Weights of a small mixture-of-experts language model, trained from scratch on English Wikipedia.
Size: width 320, vocabulary 32768.
Below are experts of layer 5 (counted from 0) of a mixture-of-experts language model. Rows are named router (the router's row for the expert), gate (a neuron's input weights, with its number), up (a neuron's input weights, with its number) and show model dimensions 240-319. Each number is 128 + 24 x the weight over its row's rms, rounded and kept within 0 to 255. Numbers have three digits each.
After each expert's rows: "mostly gets" lists some tokens that are sent to it at least half of the time. This comes from a sample of Wikipedia text that the model never trained on.

# expert 63
router:143159125147128153121117115155142142101146158088136123096123109095162126115158151150134149108113149136132156168129129100141153096178125166136153154113089128122100106145136104127133135165148156134092123145124130170106123107120121134102086136
gate0:155119128166093088142114152148138136126102092113136115153158154127164109106171179146148150125121095152120141133066133104151121110134141139123124172143152097081118101111083126121148097107152071119121119148131140126135098103102149145124147148
up0:142120144178155081140151131132116160109116139122093104157151149118171106091147136115137182136110062158170143112156120128118128130152144123112146119155128091085146115115114118133160113103102122123103121122102121109168103133131136094139107164
gate1:130154141115153161152088177085187140140110152165163134126176148131151125157146092104142165113116179142080135167173149131149131118147132128200123101119128112126145095119148136084101117127099121123134144128118107130094119152090124124094135116
up1:167152138122119136111068109121150160158168153171141103142121115136154101156117133105143127126161133130142089119113152147149116102147154112179125138105142130118101069115155124088125128070080143110062141133136083113109119093096126147123138103
gate2:162092108126098136134114135083164136179143157119140158124161109094168124147108086079123147122135145140116139129179134128128149090119103094137132143145086108153098135124099124157145084125133161135141118092117119130139143128093094128153145110
up2:097126127129093127158121113200135127107157108092151149097079107131097103120158115111123105136109094127145135170126138143116143103096083118115134153109142150147134153085136144141133106192126072146139079135076146107122145108140137130118121130
gate3:159141112144137114181134101081118134082147148105110138131134110096140125102160127129156129157108076083131132132155126084146128125153101135177122152139175129110129082151121115107133160143141086134092099141126152102096161095114140195105132165
up3:126115129153138112203135140098125125137145123091110151132107117133132130069115134141143123155132078093170128144133105100113135132174101160109115129126138143137117122133136155069122173154158090104062097129180179107115173092121113154107109178
gate4:103126072112139164140163136143144120126129139076139101123115082160115200147156158126146151141105090104131104111144072096119152057081135118140118081081111110143127147118105123107157149090123106149138144145121149123137153111120081160109169131
up4:133153103140110130120171149146174163111156094065152096115146076156130112129105176127116140129113112123118094169122077117156125067145130140158121100122073118140089104113146114114156156123102133116150098128141111122159116089148094104102149116
gate5:122103172116125140098124142081120115151124138104138099165151103129136126115158139126167114146138115131172113130155121127108121115127095145093144166128109103123107111132123118114133146162124152160104110141139114143178104113103063174109168179
up5:127145073105126151136138118164127127133175136105127126123099117103111173174144146161125139117091125161126108097124132126110116136133104122152121126133119091153115149139127121122134054118088109118106122158116163088076113151116106116155089169
gate6:133138126127119110143101133148135122196133148084156114098120126182118166163153180105089135145145147113112132165203126117163107138148082118116152153152155113126156143149124095113099161131129087133107133142121155144108104164147098149088161095
up6:106096161115113075108109111117077095119126143159133178140124116118162080114082141101139139133123137128133147134111155139140136109157145113164114151159091181131101118117121121165094112123146147140132166110153147109122104102148154136101102131
gate7:141127130097121139092091123143118159135100123124154112077102114121124147140112069115102123106111121154138106156112170155124130147136140125183162111101132118147147121178125134108100100139116158124112113166118134119085110134127121112087109119
up7:138129097150133119127127107137113152153167134119140126150111157121104129133139136130106090134131119072131105084128100168129097114104109125146101124100120105132143086126118089142174175102114099148121173150142145181136139112143111124130151126
gate8:123114142128132128101115109119144144133125108162167134138147165153145104115087154090144144112123148094120105131125106137151153134118116152119118087143086110097101116113130085107147171142179130130147107122111134136148110138163089121101109128
up8:169104134143140123092094171089122124110149139141129137149142144131158131114085138102139169136108122100108135123134076132134156124165137176128185124148139148122148143121105130115143108124117140127123143153109113116114077113128109137076128122
gate9:137157102100147164150139147153132120166128110108161127133120134102149173065092138134164151123123119090114150100142117119105162149170076140120100151150119084102135124137127104141116123129154173120133154146139117170108107138110113143124105134
up9:132087155102138125138132117134101143168120129112124114118114104107161162129089059135106162180137124068138142123143138117121150109137073124130152112140110106101117122134151142117140128132148130155122134158112114114130149126109103119084092127
gate10:130159118116151115155141110132148118099154106116148147127125127175145126135108117185132133118111145136110172157169118081138139124116146151145102142124150134130138135147120121154110165140155142109149149112131100152116118129116114079076136131
up10:156101123146111136121139102159127158165119163121119123142181113124134088129128123123165133118149064106132174109129106179154121137075129095119157102123146097133126118122167129137134153154170102161094134121122108130135132137136157141157155125
gate11:129188103155120139110156099128129081158113132090125130078106139157147169113125109151141137112176119114131132067142123116109128088124124097077126109125072129085106145122171132125119175125124167078139145169148091146131111091137135146137137146
up11:107129120094108102140107103127179160077118153127105115155083105128111138125112151154135143141095095111113127141163123155143143155128127179134134098120154119152142143129134119108140098177127097198103130080150166097140159149140150094133121120
gate12:112154097148082112146103138113119098143138115103127110114150159124118176123101143154157121063107125134151157147154157128123133172126162135113132147115111151163107110117168175185156133128122163088108127131159099123183134124152106138149115130
up12:107134135153162121163173089114157117101103169165138158089142139140141127144166159128130122152153088117133164150103098147097131123126077112148108124156165092113174180115117091110098137107119112141100135113155147126116122152144176162146110127
mostly gets: " \"", " '", " “", " (\"", " ‘", "9"

# expert 27
router:145155128118135122127123109144112140073130121157160173109115187125169163085149157136097121137104169113138187136124128119114145121149155156136168108143108170107142075159127109106154144123135096132112094159113128163176134149133091093137091087
gate0:162114108138126061166110138126115114095153133141139117129131080092148116108164121090134138113123116115089149121108139138178144115119137166137089122137125151101102168124103114099141121159102111163095142123153105164172120143083120127095155092
up0:172148145178126115120142141137104149167122105118095135119143102108110134164101131147112160163156110129132098100143112123124120115136131146086119180132142111138129124102104087157133156128121123142094103132134107110133135160150165145136170117
gate1:145097128159162108114082126108106075113141148105148136121124167104143096079154131147142157169107146118134159159109147105111121167144171136105127133114119131144115115090155125130122171151148107147183144113181120112155155125108121122101117145
up1:107160154181091126169129152107155148107134127128142127146091148152155115158156082114089173144100103157150121160097096121159132138093172101100112108128152148148119160133101154141130109127134132106159163122126135138191149107093112169146093131
gate2:140135134073126116130123101149101112122124135178172126110143174117150127124147136134143052148145158130106130140127145111103109126134138164172133076121131148142120098168156086151122138130129140155118099161132133149160133143134118137116118061
up2:172147158154148100144108155165104133129149142147153104125145092134125113099147123127117101160143135150122135130095174091113151168103139151178141077107111113153143104114123128144097100098171142128152072141100154110125136159086081133103097110
gate3:128126158061122127152110134111155175129134098116177161118097132122136112131112108122116108118116191123144144185136116149112151117141143131153166142140118188136128094158106108123136099083111103157154099130124149110129114087136096113119140055
up3:093122101150160128155179117134150145093091144126113098112134143115118108098125151119139105132150107157160084155155158123108143117166131164105130098126144113117119118126154126106160098101103164132146099153112100113092173117156109105087140161
gate4:092120119063150117122161108099152117121125117127146169126132126084150133077177115123106144113112120123163195110139087132104170141169122160172120128153189113127125073148117141094172120124191123106083069176130093135125118131136146129166098105
up4:102158121113128121095158111094119130088107125096144156133125152106117157163148150074111092157131150105168133107159118102117151147136103142153145114176093139136168096144124101113149154138091117134105101147111130160113147136152117130135112095
gate5:176136187162153174132112106140113148137113128127119154133162089137132144080143131134110153165122114115089133127140131190200134130132140117105117133129094126135123111129114107135151136121128096110098115143113142117168080151152146110092109107
up5:064138116091120125138147143122122121145116086116127110091115145140128103120094174100137133068106139128162146141141117117104142124139090121130150106105092133127129144120089174090148141126155223112147131106146123141105121121125134136129104145
gate6:160151120115131125145126169150133118094133091134097120163138114109134120133130122119121144111118123159183160165168159098110136175116159156143116133161096160100115133155088138064137131107126107136184110132150111129129152178142112129166154129
up6:154144155092090121083149141112122150130132121160137120085136130131118112150142107044151160101118166137133152158168126141159149136172106142114134149155134094139136121108145104113165112137112119136132152076151138122150092126127149114119114141
gate7:120151124141102171121089107144123177151121106128137116128119133138144119147128074078127122099100153140136150152131140127127153149160093157136177134152109123136118115121094140133160138134113148119111153118089149105115106133112110124118117149
up7:082112108135141118102163137122170093136074171109112169170112120095109080081067130136129142149114143114163115106132104132135128134153108175106136118096106155146110099124158125102120116161141150129121112109116071168144123106150140138148167086
gate8:157107150085128096116105138071093112101146121149149197126098096101148131117135095065150103124135133114134131093111147150135090119141121136147206147121103130112098157148142142158133145122105131117158134085121139106147126136145083134106188108
up8:120120102151133197161156133150157114158076127127101055141149153152116132102088169188114169126101150196105117126121152160116156143106171125121060125119114092130150111122106135129119135113151155095114085168135141131121093167128173130147094153
gate9:090131123123161167118137140148081148109113114114128142107120050133151110140125136126199119085112112113154130124129157131102147164130170162121129091137192133127128133104148098122134110103151124113147088110090135121156141138098171140096126142
up9:091113087132145167161116132105152112154143154124168111113133073117115142126179149155097116141127139164147089155156143138113154153142151085157130138072140142136116118161133145162148165109116173129150110132115098128111092143134122150165126104
gate10:147109127115136157141125097124138156120112133187136108092109116165185120104181106142109161133091119115126160158071117124149137126123141153115114090130110130152122156092127131148129121158145090128120156134125139099132149070131130119085085147
up10:134151110103145158104109144109102110126130127172122160142098187146149088119122114152136119110095121147109096168118173152186165113125097144112154106134111113147134104099108137149081115107075147125119119168130101125101107144115122122115071105
gate11:126117156128114102127120169165134152105114167171153114126137109124150137107123118140150106137131166140120121145141123163123106095151120089152117144187114105159170157102089122131115140114119109109106123133074127124176100125119081125101140152
up11:145147143095131146143169145180147133096142150161152117142112156128148157158154134155192122131152153113115115159107114165096144173159139122122140112108089136095152076092136095126183108115118092134108145123105144139128140134123143149188116130
gate12:135157140130178146161087176172124132121098122112130110144133171121154109164132131120131141149146132077123110122156133079147145136145120120109158121155130122137155085097105113147139167162131154079153121138106116138127082120133108098146135129
up12:142103088149097118164170099127148107126141104110123112130128101148164090092152122151100093109143121166140136113104114118150127175145151153117136125102138087134105127138156129123136118107146135082138129097155126076148088136127119159060090115
mostly gets: " sexual", " able", " love", " difficult", " political", " progress"

# expert 24
router:114154138112147143101092144107191116122131148101138151095072116160153169120175187123128110152093170132104129144147149125135081148114112162146156142112135130071138106120124142145114102161181104159118106124134120132107087113130108082145158136
gate0:123120151103092135135144101129158127045130133113113105145133141143120134112128115159120121127129105170166144112150152095105103168132143157115113153154091092070097113095111157127104108157145137127115122124159166126121146146122140141141125127
up0:126131092151124104142098135101122157160111114105139131084133145163129103126108170118115113116144177139137107146169129116162165142138133145158130140135131147098135140155151165142110172110136125103156141088127102100162158114154178107132120113
gate1:128146133106144176102149111130130148129143148126130156131125138120147149146126109128101114149111163163086113170135144132139118136108156150120076120109146161135132126179143170143100130119119145139129120138147083140185089161103153146117144141
up1:155104117132135149099117103110136145125145129139136182127093099146151171148126119092157122130122123117137121147150128080151119123117116157147112122132130143140161131149174178156119196127112120129143104124152122159172087186080116103106168094
gate2:153124131143115037091146127108122137173119113111138143138120134131117112111172111119117116193119150136115149120111152146171170166158127159071124127123142144070118082156149181117135156178169108134114117107171128139162088126159148136139097146
up2:158105158145135104142122145105139111135137141093133135136147101109138097153143101137168101137164135135116122165100122116152152129120087132118078138134060099109146122145091166075117119148112116148118099109126127127107099082124171113121093127
gate3:146141126129094147116120172162090120135087144155115149124172105102126118175133171127090103093153093138086161155122118111115138119155127174129107120156102109119130139164124150185130092132155164135144130154122105105114128149117177125120133108
up3:113102095141106128103175136120077128122122121127094117129063181144123155189135101123119172131103151173137117053174127129165147113123127122150119151138138125120094133097132075124123164146121131154123158134108141139155124131143096094127123146
gate4:137131132116131127118120135119153089094124142120141175101087144125156148148145181114129125141151123138088090100126126136108133169122139105154126096109103119155140114158132137139096085182175077131131141153109153129131122148143125134072112100
up4:123121146132121079127126109095138107128170133119159166168083164126132160076120135099067134156140183122114129100099129097149147079140127106140068066139100126174123080115129117144093098157168120105153101112131117149145098096136096116124105107
gate5:101165139117126121146112096150108122069112138114111139119108128178140137092114156124149113099108114129146124160120144159141120124154146178172136151131125162088089119159089152117118105126138113145138133127111099117154081079083131130124148086
up5:115078104124133150176122156102147162122122148122102182099115142126110112117133113189080109148087153092162130137102088135124108141147126139154144100114163098113081163119172175190124112115134151111096142135143142116122152101146121150136140066
gate6:086138081157138177100117100100141136126125119141122113180129115154152118127129147158104176124121110104170142093148096106131066148089121133149122148112130166117128158147131139125132122131146115160120143151093126117136118095092137110146111149
up6:124125092096141131150133139184130146125144125120130124109120138075078076093158158123143162163054109115124098081147134155134174143122079124119153145123110094120090110146107182146173137087173139148112081145147119129146115105180128112123117141
gate7:133160177106154130102151103104138170100064122113111126093095131159141179067102137146152109113147099134116124159124164144078101177132158144151125165129172128159157087135126134187079151107121140176099106144127117115145114093123115090143120143
up7:149160131094162075116144109085104138101087146145122117118130150119138161098128103173136139156155114124133144128130154165089099149136134145141119164110178119144124109124128148177088168131097138172116127150119145120138091098122126077125116124
gate8:106136125111131126151070141140145119120112084137113092130122149110170157133191137154127091124089205146119119119093153148136093095171155181164172122147137112114165114106097115167170113112097154136151134111107140107117152108106114134113104133
up8:161107140154108101129115137117128160096111119123171171132148091112102107137093131124132154110126112137142116149170079113138200154075129070112104163101121133130086123127188150097109134150145114162120131130147100144117106135130146128164121125
gate9:122133133134176146137148116107160100119115125106147136121104135125157132113118163159125116160129162112130102141146166126145085123136151122083140152157141147143131114184152157100154102168159137165128091123081137150110122148133069121113164128
up9:131116112157142153142149124144126116170140129124160161125128145098102151161124122158140172097117144166140111116071117128064105115135144136095120113101096108157128128119102172080109146130165137144156156104146102129175107161157134122120096162
gate10:106193150116147133151131146129131097134146132124153124083086099097145140126145142137109104156129171122112168139155149144116053154155143143155110121146148163136092081117112124130154117158162091111145090113119091113149131093148095130143126144
up10:131153111096127100143152116128114114154137151169129100074080150123124103145169139151135175138096143151161110137166137124171083133141148158154099116112130162148102091159126178150143089159144061092132119097131118109115130104095131115116117133
gate11:118126124133178132136144108138149170113074138137108106136078141140130089147173121172139080133087133136104145110144169111158136140144108108118119135157114087113161131155094158118113112128174120133107136171126092168150078155092151122132159115
up11:116147131149093101074158127084108154121155150175130163099194126123088155106104161098104153126132127101145121148123088088089144172103163116131148118112144131137139136141140151115134139120173130132099142138124193119124144096139126137123097164
gate12:134106130109140118156107079163105165118130098125128122105110131142122141170147159113106099125112141123157052146157121147150157147100129198129125159108146129130123105149123121160130103148143177123110152116136092176123120089114100141160121138
up12:135132104128131177123134136079087080146141144115151157133122125116152097144167102140146163139141102125133121117111145130131119143113134100147153130139075138036130115081134113103129108139124131104110091115122106127116138132140120132108116125
mostly gets: "|", "|---|---|---|---|---|---|\n", "Career", " Votes", "History", "|---|---|---|---|\n"

# expert 14
router:108129141138087110130153146157162152158151152112103199097152121157160175116155183204113099128079150155148126109109147120087143099126166130136125124091111141128111101093109159081100122132099147170122142112100102114144121160123122102146108123
gate1:125131100141092111129152167108187116167170126104123177155160128117140113131119121130138112128101134134099117110128135123111097082119136125151132061149110139106183138152070097155125149087139157112093147123092088127147138110171113127080135115
up1:152115099146112138124126151140166133154148066090120180185173121110103078091127109133118142137128147133139134142158128125111128101127130111119124122083115125089102170136083136149144146113130153130146115114145143136134122118146104148102110070
gate2:079116089100135136143094164159137143144142137077125131115141121132146119111135147155072112105083101127160146156134131134139131115125108172133135100087128128153148150121101120164114141125146148110121110148134107170078119077154158154150097124
up2:103110092102164178134116158151124124125140135096120146125163135106133128136154194142115088117120084145161139166162103130145145133117111172115104100130155116171136160110171117142149153148120129090143088163140130135093114096138136151132129125
gate3:122161148103126092109131166137103112149080148115110149120103129164158121114109124141154106107138155120137149093166115139156146147154146117111138134131139164151150109093140136094107076111124094104087117112112128148114137143121136115094147150
up3:064129135163141129173123088106132158143108110167131143063142118138118136131130112131120137127141123116092156156160153107114157156151118125138149132113135115116161111164106168126107139129150088189125101116141142147115142136114125108133117149
gate4:110139101140137073099141107134115150117103146131119140118174134116147138097093142131112131160111153182159090074113157122132163103100091110154111174132108193104108100119079077093117104168146117143118125115121115140171141169137076124126138124
up4:087157137133130128147140115121119137133101116127127115075130095143128112130091144131138101096098149127139129132114126111119130102150137131146123113114143096157124139139150168131127127108132139123143105176142137139123137101129151130163133135
gate5:176143152178117129151124152128149198127137146119146120111148146137133141127146128129104113076152063137105127075124133105131103114106104143145091104118118120133153120117160113109129096125134132131148129138150108114144093139103082123098119109
up5:161113159148135117194112104132103138155131119110158180104119104126114133122130108152091172143090127159110136131137108145133132137120154171119123113134093082150105137118090109128124149127118160161079165154156101129124097124122126120081135099
gate6:117131148156126108134126140119141128180129127109139188121115096111121174145137106135132115140077167144097109116102117138113094117143101117114137130158120141079110131128134124139123097105100134117140101108111115064122118151138136126100111081
up6:112175130104156152122125085105112100109128128160104129137099128088128158133090151138100156167112136144185146138096167142161180135109122104136145143156163096141155097157138133128138145129126144146107131158104105151150120169096122127131144107
gate7:090102146119097082144096161122162125158164112125101138061169091157122133118164123127123130139094133132116171089111107094116121097169136114066128126093109167144160088148148110107121158140152160127123137105163080128091154130162125151119106180
up7:127143117160114180093121151120089121080135158124140152125123167125129116116110090141128110131130137116142128154137130143147143176083115116137123131144169093107106137137114131141171070061105084115100108090104159149199127108116137129181142082
gate8:140107097135138109105110100117161118154118153107127155090106162180150137183116153171130137162099168102135123168113150113076110136153158133125122125123135139111113131112131144091137126123101077085182144139147137120087169163111150104113110143
up8:117146124127098130116174135095142145141123157142128115114108115130174094172101142106136116132143165158132134177126106122090127108090126142124139106099122127102164132119072152134157152118127099109146140089120129155103100134127124085098134186
gate9:137142073118130096161084158122137129111166136154131136101155112112141150147105132122135095116122145084090086159138097128086135104134157116134095136126120126146089134175089128052108126148136154132138133136124121110127121124105139159145100163
up9:130160140131163084175056150110135115117163117139149148100116167127127119132131134147131137129138143100143121125107073164128125146132134130096136166141137120130136137139104125061121089157084141117127133145084155125123127121111111133107153185
gate10:129152156154125156138148108143132099112155179123111142118120102145130133150153137142139110123150137150115127164155126113142148094104172145137147117113113139114137110117124130181134137125170094171146138143137139104104124150150188122095140178
up10:155135159141110152139135143118121109086091108141143116110089125142129105092129119103130107099138119161109180129123154120103107107108150103153093124127151137100122132090148125151127154089104149096057137155132100127103120089184093162150097158
gate11:148142126170070119170124129173135136159162178134094157108110135144152147176166135164116150114111140143161079158114163157117101100093155155135148118152093107135102124103179183133157152176130121079118140124114119137128150111128117109082132138
up11:118152101108156123123163142119135093135094083068152094138149122141104146134119091104090148133186148104112130145159107078168134148135060137131119159126119136143165110196087138124131097078116075157117109144150125165149139111108139117162135172
gate12:134161138142106139111138146122144111136147092128096122107112131124132136174155094129125148102115154117121152128104103118131140152170103169128170136116125140149106148124120140134155111121112152098124110136098161104145095134143131149109103138
up12:123142154126126160110132147088080115133100112117144127123137108114141106103159141088110144084135142116120155146172134107105198081132157129087114127142149143117117158127120152112118119151146143163123133101155143169082082134149145168121110173
gate13:112094073153170138160115115124147182152150151129133169102160134100155084140132126159121128129110128130123112088143109176055133109160142119123135162147104097131118137147103134125113134127137086129102155120152165099148098214084095142130141106
up13:136167158093114136107102140132162064105121122133144114127152118140117148087137168135138086098135131094125125113109118111197110144137141147139171088114157134140103107115188125062125079106133151100131120103141123155078113062130153129139159125
mostly gets: " than", " without", " average", " approximately", " or", " total"

# expert 26
router:126148099092075137126120130172089116164142157105109116079106159154157165040100152139131093100066089149130115127170120119074124124162143194115127101122090116083133147160129117118159128166126117121084128125093101142116125156144130116143156136
gate0:127147128130133122146157156129092114138114143124157100115144099095141147071125155150152133098098112153148149131163158141080131143150167146146104115145157094119102135129106103083168088117103110156140128135115104174120122126110121128116152108
up0:142130116129176125115147107131127121136104134117153158122098110110100077117115119149167125137134073125154134115120136121108135115094100168105159094131104157147124091148156143108149165136145141107205129083141126148174149146115117100123175152
gate1:153119129169128076057111125127115137080127145110163094129102144111119127106115130152125155066149162106090147133101147141156113124118084106115094149099134118144128125143142165157140147116124161123136130073123156084157165137152125135095128104
up1:147098160115133168124126111122078154117120145088142145159107111140134129153128131144111135148138147185137109082130122125099113113087100137124139147122100106149079123165141111165109067118140141116163143160154069145132105121146133151135109143
gate2:110186105121108128149163143137109113126143135091172073136143121129152140097152149119141133097102120161154133158148163123052121129151175179144094089132096123126144135147177132182146119132112136125110115096115124124122089135127147106109100125
up2:132120114109092134098141144141111134154166136070180093126131143118096114113131151111136109109136100120125125147145147141090134159144190156174107120125096135114160123167181138192144157148109135117135115108098161106142133163141126126104110145
gate3:144143121139104086119114093162125114170159092074161149130112117104126168092105174175136102147138074143096135150168129141158107120173102164135113101155113118149093157152129168131144145122110137131118120157133133108126124112117137143137129142
up3:143136134144131101138120109114129141167144138136127090125110163099138132145105081103118181092116159116084146080081130142134142128148121117140170105174053107067137129108116158118115150131091144121116162139122174176078125136142126121101145108
gate4:156135114099097148121100112104105123120102153129119124135120183147180070145125154130139117062132108132119116174156124096112141096127122134122155142119106136075131164114133081128174133138111110126110069122158143114117116114109120139102127169
up4:151150106119053176108128134099125130153143113140126117093129163167149108104102129130157140066070109110115119180149136106137124124133087136101129131103071131083144154129127137108150148100140116146125132123161142128132121121111128089117113097
gate5:105142135120100140150136108126114134124152131128131128084133125122151113110134165102116109154106070178113110118125101144104135145160131137126132116110097103107112119135129091128125081090133156084094147135142108137135106121139122169176125139
up5:112156118144129102128121122110128155147137153098146092107109095138144134100123168120166126128137116144118152130129145140130086125110115161105146102114112051104167149102149124126121142137126135111101139143179114108094103124133087133072117089
gate6:122152085096130138142115149146125117097122103146123068113136137095120148135150105121108099089138119149145155154125112136098199129102061170131134194111143139102086127148171122170093168148089153130134105106120118101128177143131128134096117136
up6:127168133137121098123138132092121118120186155108166169188134130126107052139102141137128130140088142104147125100068129154150062127125165125106152130143103157119181129114093135121141119135215109108139145127130116109150108129148169113129123137
gate7:119105109134088167128127128153158106169140128130128117123163130127121143104149107126104110134087172140127139121156122109112131144141158141127161096124128130105084101130144127078148102142118131102110132138133126139130118127104152188112116101
up7:117160136126128110131140137107100113101105162128086146148111089159138159135114179139112156133124107142103129138137117136108118141097108145096144148167182170170126125113129093094124108174146128148109125130163116133114103177122097112112098166
gate8:118134139145134116121082092154126142139150135078134121132121156142144131171144136114154145098126106185145152108130102099102132125115162144087116131156107115157138125139145130135138120085146102112117112116087154125148129121144160141132129128
up8:148104139100123153183157132118088140122144170132124129121117091144130098134115145090173137149105107137115123133141153153116142111096112109166141119100142122112127159090111106128105096139130079136109149143146141115116149119121115122085136143
gate9:147183131114089153173122119141141104189149149164141132133126133106114154095114148127075100126095101101153114119121149100083137144135133150143154083146062110115102148132124142155169135127119100126146103142120139124123115121119131126172141110
up9:079154106138136090129158195096131127122161127119178144127161162169154119139125145136125124122141082118123168135165140148132108139140117150112152148139125139195118146099114129137135137106163102116167134134144120147156106169109116168129140126
gate10:140136149102106112118144125207123146123113104139095113139125123132131153121091135129120127097131105142124146124081119122094151119113157117113145189123086102127168075143155086101094129137196171138150150123138110059114093156103181110101161116
up10:137090122134134152116137128091121139144151143106143160162150094146120122183171140145128140123162140080134145167094154114147095114132103139132109145102135135131094147099098133117127135101090122134116122137160151173171145109137065079161109110
gate11:125126113130104192151160099093147131105152165099097086118139131157133124111111136171096111148150125112111135131108144165123116125138118145118090095137124135147166126149105110089144127110147124179158084167133094159127115159105167132102127126
up11:106094158139158065124110155158096111134124141168126173129145159114137132164121132110194129114116116105135134126136120143144149124127131126123101135096148104171095158150145138145119167118122130112146179098105162119103126137130111130117135142
gate12:129182096102146139158108156147124159153173143128122111180160135165148164107086136102112120147086067127102115135127171119113129108130145186135115112141070145129141102117156104145141094134122091138116118132112095118159093185121157131166126124
up12:105125146114079147108162133145130089120103130125112138122155125151124118166111134094128145151111130123158116099135098136141172127157166111149130152170098131122162130126140138073137137115147139146124097089132134124130141118131118111149118129
mostly gets: " League", " Cup", " football", " Championship", " league", " Championships"

# expert 70
router:106144113132133149101118118133154098107122171107134148149110122155183184147159164096119125118098140107082145125139157112115132155118164172130157137094145112087146120134135143166093085103168096171109085126130138131124112134138099101193144097
gate0:100109131142106179185090130125133123175103121091099085101079102140177163145126143115122129116156096089138115112162155105128088171140121141098150145121156096079119167113118108145150134119129133152122123115101139154157135150119113150133181155
up0:130164108117143132123121105086128166147151099131149131161129166122128137111121109108095133088142107134121147094061128123120124134164113130112091114158109120136166143152126099114140122101139125120109069170115127087129115149133152167114130153
gate1:107142174142160128121087151146081089140139192104124108108159123105143135107150112131122137114100104141096121146119126135124118136185177136161082127127123112134083135162150123180106116126145122093154112131172162127167097142084124117137103131
up1:152101162117145159121125130097159172120132133163117162140155104148103147134098145171081087115128131125168119132140157119138115154102116137131151126083161148109120138119097139159136130160127117155124139138097106133136141099162161186162125127
gate2:102129073158086099117111089114168117160119189122089114114113128142150125125130070131114135121114158160135100136124136074094155123131114139173122115124127118134127133158138122116132098138140128120142122130151102150157120137141129131099160126
up2:130159146133073136085113127133159131140140120153147111109131120160141116138165105095077124150122143158143127099132121118146166129121087134152121133098116141130130129129099144107133106132181155127125134123171127137142138158152121176084091106
gate3:158107114078108142176085134149131114144145157126090145118116140123132130148134101099116153143098143170086152109124135161178146111104162151135148115136115125140129140149087165114150119141174131122152125106111163136122144129103159102108124150
up3:155104145144121121113154089106093162178114096163111103147149125136128111121121152114099120105122141146116153084166128129083119111108115113152137124101137141140169127158111123139203144095125124152140087128085131100147145143100139082131091109
gate4:137167168124135127134111151055131117106125153113103114127153149148141140147167155137142133147098110130118113082121116133088105187162130140109103114125160116126092121122115155109147143153153105144110114158149166166162159134144145132151156110
up4:089068118107079115134165111182136119125104118166118147129079120100131155134099130114088120081122163122134132149160128113150169071115160110126146153123124122134164144155138121135058127160104128122134120135121112097137118148170108145136113129
gate5:137150112133108149122092112133153100133098136129142144100116154133168147184125164129106114131098144164116122095179135098128115168186152115139122169122141123142151138136140129127115106113113115116163109103110169102125148138125137131117109173
up5:114110123159132157132120094125132114135070123136090110089153121101108099121132111127168115098130126106141134134134114086102111115099104083128128101130144125128150141120095087106158141142166117113090135147159116109124132068099143130122146089
gate6:124135158108139143156123101131104129146103127154087110123138146161143136120125161111162098103106121168129126112118077119136150123131127173178107119096109138074109140149118150132111103111152126114160184120143107151155131121120093106117142174
up6:122121142130141142127104121119109101150094101151121123081147172157119095097122118137144140157128173088119104145084157130098135115112092101075129146123110122160145125096103107125136114151139151113081141143148191089119129135105135158159134090
gate7:125134131125151131116117149190097122141143159136136145115132095108172130130138118078135134101103106154107135113150145091120122183132126149133153138115112131158127132124108112140137123119131120113108145133127138127129143067115128152108154094
up7:120094167133167092136117086154144139144101130136136120161143125095129130113130122092160123109113106111142089117165144103094117070104089169154116114113139167145144139163124132163167134098138151130107153168137115126130147084104149154146123144
gate8:155177124103103128143061111113133135114098144114099130168153122124124119150135131142085103097070126166143153117103132150153155106144115113122146144126095143104132099139163114131175123141112130109123125117138103131088106102120155106124149135
up8:138111134117128134125126174126091114117152102123129174151142092145127086147124157146125094156101095079122105133131100138111114119091132123111155162074132137115125118165088095105129138102137120149099164120116126088179112134144119126120123090
gate9:105128122091111205136083112116097127132114133144119107109140141148138163115136160120102166074152102141179138132119148152147144130073136165129143121079131155136109108139148130149102136110143139166106086137110168109133129122143109105157156145
up9:130093095112139072152100192162105119117135142118139117156129142119122124119129148113159128131096115153099110118118123060106113115125064130137135122098104140117148125090067108142138138119083129135116092100119083097078142097106108129180097102
gate10:137101157122141120095085130111162151114147138143110145112141121194146163118114104116131111124123150170083139134120147149106118166143168119132158147129154118125125121176211070139127143121158103106141157122115129118129108120154144112102161130
up10:120114144134147094124092141131155143091154136164118081153124126124143105114127139150105107117121150178121165117109135135126126118147156126129141172192162121128159128105185095129110123101171093148129168128132140112146165158146120127086092123
gate11:106102152146109139119110136145113146137152193139100144130093173091146108136106117111105151134135149118102164173136142136109105160184150153141118136152115128100150127122139123133117168102117124150168126108128106127180107178161117121137152141
up11:130085116098106126128109105119152174123109102100151117107167112152136123087123110120103149098109122132157097138123130132119104169129096129124145144144106129155101165141106101128160098137173204077181155155163147112091127108114102173118146146
gate12:120131103130214128158121103101108114158118136100105151135132123064131144125122135123123066134096060142157125125143093120148084151115088145139125103123115188104151102123143155145162101132154100139143135160148131101179122128116114097120159123
up12:142126115137139126129165081138141123105126135112055143108141103076089120129141141146103072178105103124132109137128094090169100131108130145156115140111145178133163106130121154150105092120118104128154112155121089096091146168145106117120136122
mostly gets: "   ", " Sheet", " Votes", " Pld", " Title", " Candidate"